Experts of a small language model.
Experts: 128 experts in each of 8 layers, 160 squared ReLU neurons an expert, a softmax router.
Training: a variant of Adam for the experts, 4506 steps.
Below are experts of layer 2 (counted from 0) of a mixture-of-experts language model. Rows are named router (the router's row for the expert) and show model dimensions 0-63. Each number is 200 + 40 x the weight over its row's rms, rounded and kept within 0 to 999.
After each expert's rows: a language model's description of what the expert responds to. This comes from a sample of Wikipedia text that the model never trained on.

# expert 7
router,277,162,197,140,239,154,144,172,274,134,248,284,221,183,157,152,212,164,131,218,118,195,201,110,251,243,263,215,178,124,168,198,169,151,224,226,170,215,143,235,269,129,255,148,166,198,233,162,290,233,223,203,241,207,224,202,164,174,208,128,186,223,246,222
It responds to: Word-initial and inner consonant pieces, especially Ch, ch, St, d, th, as in Chairman, China, challenges, 3rd, expanding.

# expert 0
router,252,167,218,131,250,176,139,132,241,127,256,259,223,181,139,178,225,161,211,191,210,188,180,138,209,216,217,199,251,140,214,181,169,192,164,266,114,155,147,230,292,175,216,116,165,162,213,126,195,184,217,128,254,276,269,192,221,130,185,172,227,245,242,161
It responds to: Vowel-consonant pieces inside names and long words, such as C-ret-aceous, El-iz-abeth, ketocon-az-ole, D-ub-uque.

# expert 63
router,266,156,186,138,266,126,154,205,227,140,250,234,233,146,168,158,203,192,167,231,221,187,174,138,195,199,232,247,125,140,214,179,171,150,162,168,191,199,136,219,202,158,169,141,182,172,202,158,225,233,199,196,184,258,228,146,182,187,182,131,235,242,212,206
It responds to: Line breaks and sentence-ending periods, often with closing quotes or brackets, plus paragraph-opening words like In, It, However.

# expert 16
router,261,178,187,164,229,162,240,172,280,138,259,252,247,118,155,109,160,155,198,250,215,162,197,151,231,193,285,176,183,156,156,262,178,177,194,223,250,195,129,173,213,172,184,80,180,175,247,114,261,149,190,143,268,211,225,150,210,161,184,146,208,172,251,243
It responds to: Short consonant or syllable pieces ending names and words, such as Jim-my, Hammar-by, trom-b-one, heav-ily, Old Trafford.

# expert 40
router,251,135,152,146,260,131,191,198,253,130,269,253,248,154,141,161,191,195,205,204,248,169,203,160,192,226,254,262,142,122,198,210,215,167,147,168,156,179,146,258,228,144,212,128,217,209,272,188,254,262,239,211,230,229,259,134,245,134,177,181,239,193,284,230
It responds to: The digit 0 inside numbers, years and decimals, as in 1,000, 2009, 0.0, plus pieces like sub-way and High.

# expert 49
router,273,145,197,120,255,139,146,159,246,145,280,259,233,147,139,154,160,164,159,250,193,175,218,122,206,193,255,233,200,136,195,199,178,160,144,204,153,179,131,219,249,137,242,122,148,150,229,155,269,184,204,177,223,255,251,157,194,148,145,154,235,239,255,174
It responds to: Bare space tokens and bars in tables and dates before numbers, plus prefixes like sub in "subsequently", dist, ed.

# expert 8
router,307,127,219,127,259,141,161,100,248,165,251,258,228,199,189,131,164,132,202,206,218,189,145,212,196,212,260,268,213,152,203,180,211,156,164,160,179,127,168,227,202,147,156,146,193,118,207,188,228,184,190,191,243,202,253,176,204,155,192,183,257,233,253,226
It responds to: First fragment of a word split into pieces, often after the or a, such as se, sp, Re, Br, Le; also he, she.

# expert 39
router,267,154,205,157,262,138,219,143,245,185,260,245,194,190,153,102,149,141,182,230,221,164,190,186,149,176,228,249,179,126,220,186,171,154,172,186,143,152,143,215,161,116,163,203,154,195,285,210,253,195,208,202,243,255,232,177,206,123,114,130,220,195,261,232
It responds to: Prepositions like for, as, on, at, in, with, during, and month names in dates, such as September, October, May.

# expert 55
router,245,204,198,158,246,124,197,144,249,130,259,226,202,166,139,144,200,206,140,209,148,190,177,121,186,194,237,204,167,104,231,182,224,149,222,229,151,217,142,237,240,94,228,169,158,224,203,120,192,198,186,217,223,195,232,141,194,190,183,200,207,215,256,193
It responds to: Verb-ending pieces ed and ing completing participles, e.g. Headquartered, Weightlifting, tested, Decommissioned, often before by, to, in.

# expert 36
router,293,169,196,119,227,160,155,160,268,135,259,248,271,165,159,156,238,155,182,272,162,225,169,104,213,180,235,180,214,92,204,197,273,187,131,206,235,138,137,276,234,86,186,131,166,179,258,124,252,199,256,197,194,223,231,234,204,159,157,145,238,225,213,202
It responds to: Pieces with r or c after st, c, b inside words, as in st-ro-ke, St-r-ýcová, st-ar-ring, and plural s.

# expert 45
router,260,172,187,134,259,157,139,124,215,126,248,258,239,129,146,163,167,194,230,253,190,210,156,126,233,248,248,250,214,155,200,209,219,87,197,208,168,179,119,263,221,159,258,139,204,172,231,115,255,174,226,187,246,228,256,146,228,182,150,145,238,215,217,211
It responds to: Single-letter word beginnings, mostly P, M, J in either case, after a hyphen, quote or parenthesis, as in Pop, pumpkin, JTWC.

# expert 30
router,255,143,205,126,278,135,166,152,256,141,251,255,253,163,140,157,175,177,150,227,197,182,187,131,194,242,263,235,198,153,215,220,217,140,171,211,153,154,135,233,256,128,209,138,158,167,253,150,240,178,229,172,217,248,248,156,208,149,160,146,256,229,248,192
It responds to: Final digits of years in season titles (1915, 2023–24) and common word-start pieces like Eng in England, co, pro, re.

# expert 18
router,259,143,179,127,256,148,162,173,250,129,266,250,246,163,154,153,169,167,163,230,190,172,216,133,196,244,268,251,198,154,211,219,182,148,169,217,166,160,128,221,239,147,231,141,143,167,240,154,243,197,231,199,206,241,257,145,189,151,153,151,241,218,257,198
It responds to: Scattered pronouns (It, They, she), number words and digits, capital initials and word-end pieces like Chancell-ery; no clear common pattern.

# expert 22
router,261,157,145,155,233,138,229,146,272,138,270,216,186,211,176,127,184,139,114,225,193,119,191,135,193,241,251,205,197,147,206,164,177,144,162,258,215,126,131,192,200,83,189,160,95,197,209,90,206,256,188,163,232,260,243,218,154,196,216,174,264,229,238,168
It responds to: Word-final suffix pieces such as -ation, -or, -iv, -ment, -ated, -ity, as in animator, cultivation, competition, celebrated.

# expert 35
router,249,169,187,158,238,150,191,170,263,137,248,239,246,158,151,171,182,147,169,206,164,205,203,146,201,209,240,217,191,138,193,228,197,135,137,221,207,140,157,244,262,119,205,163,130,223,206,179,270,152,225,230,229,206,225,195,210,172,145,146,251,222,241,163
It responds to: Digits inside years and vote counts in tables (19-2-9, 78,433) and pieces like ore, our, or (st-ore-y, col-our-s).

# expert 54
router,261,148,208,148,304,114,192,132,221,145,262,266,209,171,134,121,190,155,160,196,210,155,181,146,192,198,287,251,216,125,180,198,157,141,188,152,169,139,161,166,198,101,196,154,124,205,219,156,207,189,260,219,196,199,193,203,231,160,174,148,207,177,262,164
It responds to: Row-starting table pipes, percent and degree signs, coordinate primes, arrows, and month names in dates like September 20.

# expert 28
router,271,158,194,131,256,127,175,151,256,129,268,247,250,149,149,147,176,162,171,246,189,189,208,124,202,244,262,251,187,143,196,207,197,149,135,198,161,168,125,236,280,133,236,134,145,173,241,153,251,185,207,152,238,245,254,170,214,146,183,139,246,219,245,179
It responds to: Word-initial pieces after a space, often capitals or initials, such as Com(merce), Comp(uter), loc(ated), P(REIT), D(NF), f(ailure).

# expert 4
router,286,133,226,125,248,178,139,151,287,150,273,250,183,216,201,135,203,132,176,169,188,217,170,178,204,186,275,298,150,135,149,225,168,113,135,188,128,156,175,255,224,180,250,201,195,172,223,141,286,204,177,197,270,228,208,121,158,124,230,144,244,198,210,202
It responds to: Word-starting pieces after a space that need completion, such as pro, sp, sh, comp, harm, sub, stat, Bl, plus == heading markers.

# expert 17
router,280,179,191,149,244,148,165,133,247,80,267,256,188,183,180,111,210,149,157,215,157,167,210,152,154,266,296,243,205,116,260,209,245,180,190,128,130,222,148,207,280,125,170,147,218,149,204,168,183,218,243,228,173,239,183,173,215,180,168,149,242,196,252,217
It responds to: Middle-of-word pieces such as er, r, orn, unn, and after an opening consonant, as in m-orn-ing, R-unn-ing, 23-r-d.

# expert 23
router,276,103,175,161,238,156,191,145,232,152,250,234,239,179,198,142,208,204,186,263,184,201,239,125,242,232,262,213,188,131,203,173,172,142,179,152,216,158,141,199,208,97,224,171,181,204,235,165,233,215,229,191,249,214,233,136,250,107,189,179,211,187,250,247
It responds to: Inner syllable pieces like em, ory, ph, ch, k, as in reinforc-em-ents, two-st-ory, Mississ-ip-pi, plus accented and Thai bytes.

# expert 12
router,276,176,209,125,244,147,95,167,232,144,257,251,249,195,172,174,147,186,185,209,209,199,162,133,211,201,280,290,156,166,230,162,184,170,214,182,173,138,134,263,256,151,231,137,176,166,192,88,283,156,210,206,175,231,248,111,207,129,192,147,217,262,265,182
It responds to: Second pieces of words starting with U, mostly U-n-ited States, plus short word-start pieces like v, con, part, pr.

# expert 24
router,280,171,186,150,300,124,185,154,235,109,265,238,215,186,190,185,203,175,151,213,212,166,174,128,230,251,228,219,225,174,241,211,187,189,213,206,196,168,117,197,239,176,213,126,153,125,237,204,220,221,194,169,213,185,258,158,215,149,214,140,220,270,198,221
It responds to: Closing parentheses after years or names in lists, sentence-final periods, and unit pieces after numbers such as km, m, feet, million.

# expert 44
router,254,147,189,127,242,167,173,212,254,145,260,243,197,206,152,146,212,148,180,254,158,180,280,135,174,225,232,274,203,74,179,212,262,58,190,177,188,172,189,255,211,185,259,133,175,126,199,142,162,202,246,172,230,259,270,120,221,168,208,204,241,259,240,217
It responds to: Inner word pieces following an opening consonant piece, such as erv in nervous, ist in register, ul in nebula, r in race.

# expert 14
router,274,178,147,142,233,159,188,134,254,107,257,244,246,148,168,179,217,213,165,198,186,169,222,116,241,201,237,266,183,187,196,184,211,173,180,168,206,120,152,266,273,217,257,163,155,142,268,174,214,269,184,154,241,194,230,136,200,171,211,142,241,283,230,183
It responds to: Short inner word pieces like il, ill, ol, ut, ur, usually in names and taxonomic terms, as in Rhodospirillales, April, Willy.

# expert 61
router,263,114,185,148,257,165,132,147,236,149,264,259,229,168,137,171,142,199,131,204,195,133,260,131,260,241,248,198,208,180,186,193,246,155,209,174,194,191,163,242,263,113,232,128,138,171,227,170,247,191,222,203,208,246,251,190,197,156,130,155,218,260,241,208
It responds to: Word pieces it, is, at completing words like His, This, architecture, suit, plus capitalized word starts such as Pr, In, K.

# expert 52
router,266,190,154,131,271,130,127,181,266,79,243,228,238,186,171,142,158,221,198,279,189,120,234,169,179,183,237,287,145,183,246,201,195,169,158,224,180,141,156,296,285,174,255,170,164,180,258,212,204,193,205,201,195,239,235,147,213,196,182,84,227,246,195,188
It responds to: Periods after initials, No. and sentence ends, plus mid-word pieces al, ar, ort, as in James F. Hamlet, half, narrator.

# expert 47
router,312,121,191,152,250,172,147,202,227,145,267,255,246,193,183,160,207,164,197,205,220,174,180,174,235,246,218,242,139,75,169,227,244,177,138,196,178,133,154,218,238,117,249,130,191,185,242,160,205,191,204,221,198,276,260,148,241,153,180,171,255,244,217,155
It responds to: Capitalised or lowercase opening syllables of words and names such as Al, Ar, Mar, tr, im (Al-ignment, ar-chaeology, Car-vin).

# expert 34
router,271,211,167,130,320,112,161,173,319,183,266,231,228,161,157,155,221,222,160,258,225,216,203,167,202,207,204,260,146,187,244,196,178,204,173,192,174,160,157,187,223,183,291,154,76,220,266,195,227,251,214,222,193,237,249,173,227,180,141,175,292,210,231,191
It responds to: Commas and periods closing a phrase or clause, plus prepositions in, on, at and during, as in census, / District in.

# expert 38
router,261,153,214,130,309,65,185,165,258,150,266,255,253,185,166,170,176,209,207,257,190,219,226,175,244,205,219,281,202,135,175,166,193,169,164,221,177,195,166,242,248,125,173,105,161,198,235,166,238,223,154,195,189,197,225,202,204,125,197,153,199,198,249,241
It responds to: Pipe characters between table cells of numeric stats or election results, and semicolons separating number lists.

# expert 20
router,250,164,174,124,243,121,177,154,220,162,255,213,203,149,142,175,177,182,169,231,211,214,237,162,205,275,265,231,182,131,152,204,222,149,169,176,180,161,132,220,214,148,169,133,142,192,246,110,254,199,250,209,226,214,285,186,199,135,156,122,222,211,249,171
It responds to: Newlines, digits in numbers, sentence-final periods, semicolons in number lists, plus ter in better/alter and pronouns he, born.

# expert 9
router,315,154,229,140,272,154,139,133,247,180,256,279,196,194,178,158,189,136,189,201,161,216,174,217,184,216,277,269,183,123,231,189,184,169,166,171,178,134,191,245,196,161,261,196,186,135,242,104,252,213,212,178,221,195,252,155,188,149,192,154,286,253,234,196
It responds to: Auxiliary verbs and subject pronouns after a subject or conjunction, such as was, is, were, he, plus word-opening stems re, con, be, de.

# expert 31
router,264,168,236,146,248,155,192,162,228,195,272,242,206,218,205,74,187,157,118,209,223,183,167,172,149,225,296,185,172,122,154,218,254,98,154,239,220,151,184,219,173,189,196,168,172,157,235,175,233,169,212,242,188,185,256,188,198,142,174,142,218,261,291,177
It responds to: Common function-like words in narrative prose such as also, first, used, known, then, was, often after was or is.

# expert 51
router,259,226,186,146,254,145,197,162,240,101,255,272,253,174,152,157,186,193,188,231,142,166,238,172,193,222,212,240,197,132,240,268,231,201,175,175,207,161,121,144,218,113,245,189,145,165,205,177,211,173,217,212,217,246,267,216,202,183,170,174,228,285,217,192
It responds to: Name-ending pieces ending in a, such as a, ia, ina, ada, ama, ica, as in Jamaica, India, Dhaka, plus closing brackets.

# expert 42
router,269,181,189,139,283,106,143,101,237,144,276,217,250,125,130,150,200,160,164,256,156,196,213,140,185,194,267,261,186,154,166,171,216,183,187,172,194,192,134,214,277,127,252,110,163,200,221,146,284,213,263,178,179,245,268,189,175,157,198,167,210,248,260,193
It responds to: Bare space tokens, especially empty table cells and before numbers in dates, plus rare non-Latin script characters.

# expert 6
router,261,167,190,123,241,170,134,115,258,105,255,248,235,219,134,176,198,157,131,275,203,160,208,117,191,198,233,201,195,217,248,203,197,156,140,201,210,200,120,223,287,172,244,61,198,141,196,128,216,271,176,182,216,192,209,210,240,156,214,176,208,286,198,177
It responds to: Short vowel-led pieces early in a word, mostly after a capital or s, such as sit-u-ation, we-av-ing, Sing-ap-ore.

# expert 10
router,254,177,206,127,285,85,197,181,233,86,277,213,238,194,140,187,181,197,223,225,150,189,224,127,150,220,258,270,180,153,238,202,251,141,183,205,166,157,175,250,242,193,198,108,190,204,259,200,240,253,230,199,258,235,255,174,244,114,185,160,216,215,257,218
It responds to: Single digits 0, 1, 2 and 9 inside years, dates and table figures, as in 2015, 1969, 1973, 10.

# expert 50
router,283,189,198,151,262,103,151,167,249,152,252,271,251,150,200,157,143,179,121,237,213,216,271,129,217,225,239,264,200,205,201,161,177,156,185,200,208,174,119,178,257,144,204,106,124,121,198,143,209,198,223,226,235,234,243,184,228,151,210,163,189,247,295,201
It responds to: Final i in foreign surnames like Tosti, Toriola, opening parentheses, apostrophes, and LaTeX super/subscript markers like ^{ and _{.

# expert 56
router,266,181,195,153,257,121,155,142,283,156,266,224,218,142,132,175,220,197,160,202,174,227,175,159,180,206,211,232,215,165,219,232,206,133,186,206,135,176,155,208,235,162,250,189,211,208,232,122,172,225,198,224,200,235,201,228,196,198,168,189,222,163,284,220
It responds to: Suffixes er, ing, ed, ers completing a verb stem like writer, manager, player, plus commas and and, ampersands in lists.

# expert 58
router,246,140,194,154,242,178,228,192,256,168,255,243,214,189,149,159,213,136,201,192,204,220,212,132,216,156,215,236,201,107,193,246,180,84,140,209,162,146,193,226,255,139,224,210,168,190,247,170,315,225,240,153,178,208,262,230,190,165,208,158,248,279,258,202
It responds to: Middle and ending pieces of common words, such as sat-ire, sett-lement, pro-gram, ab-use, sus-p-ension, d-augh-ter.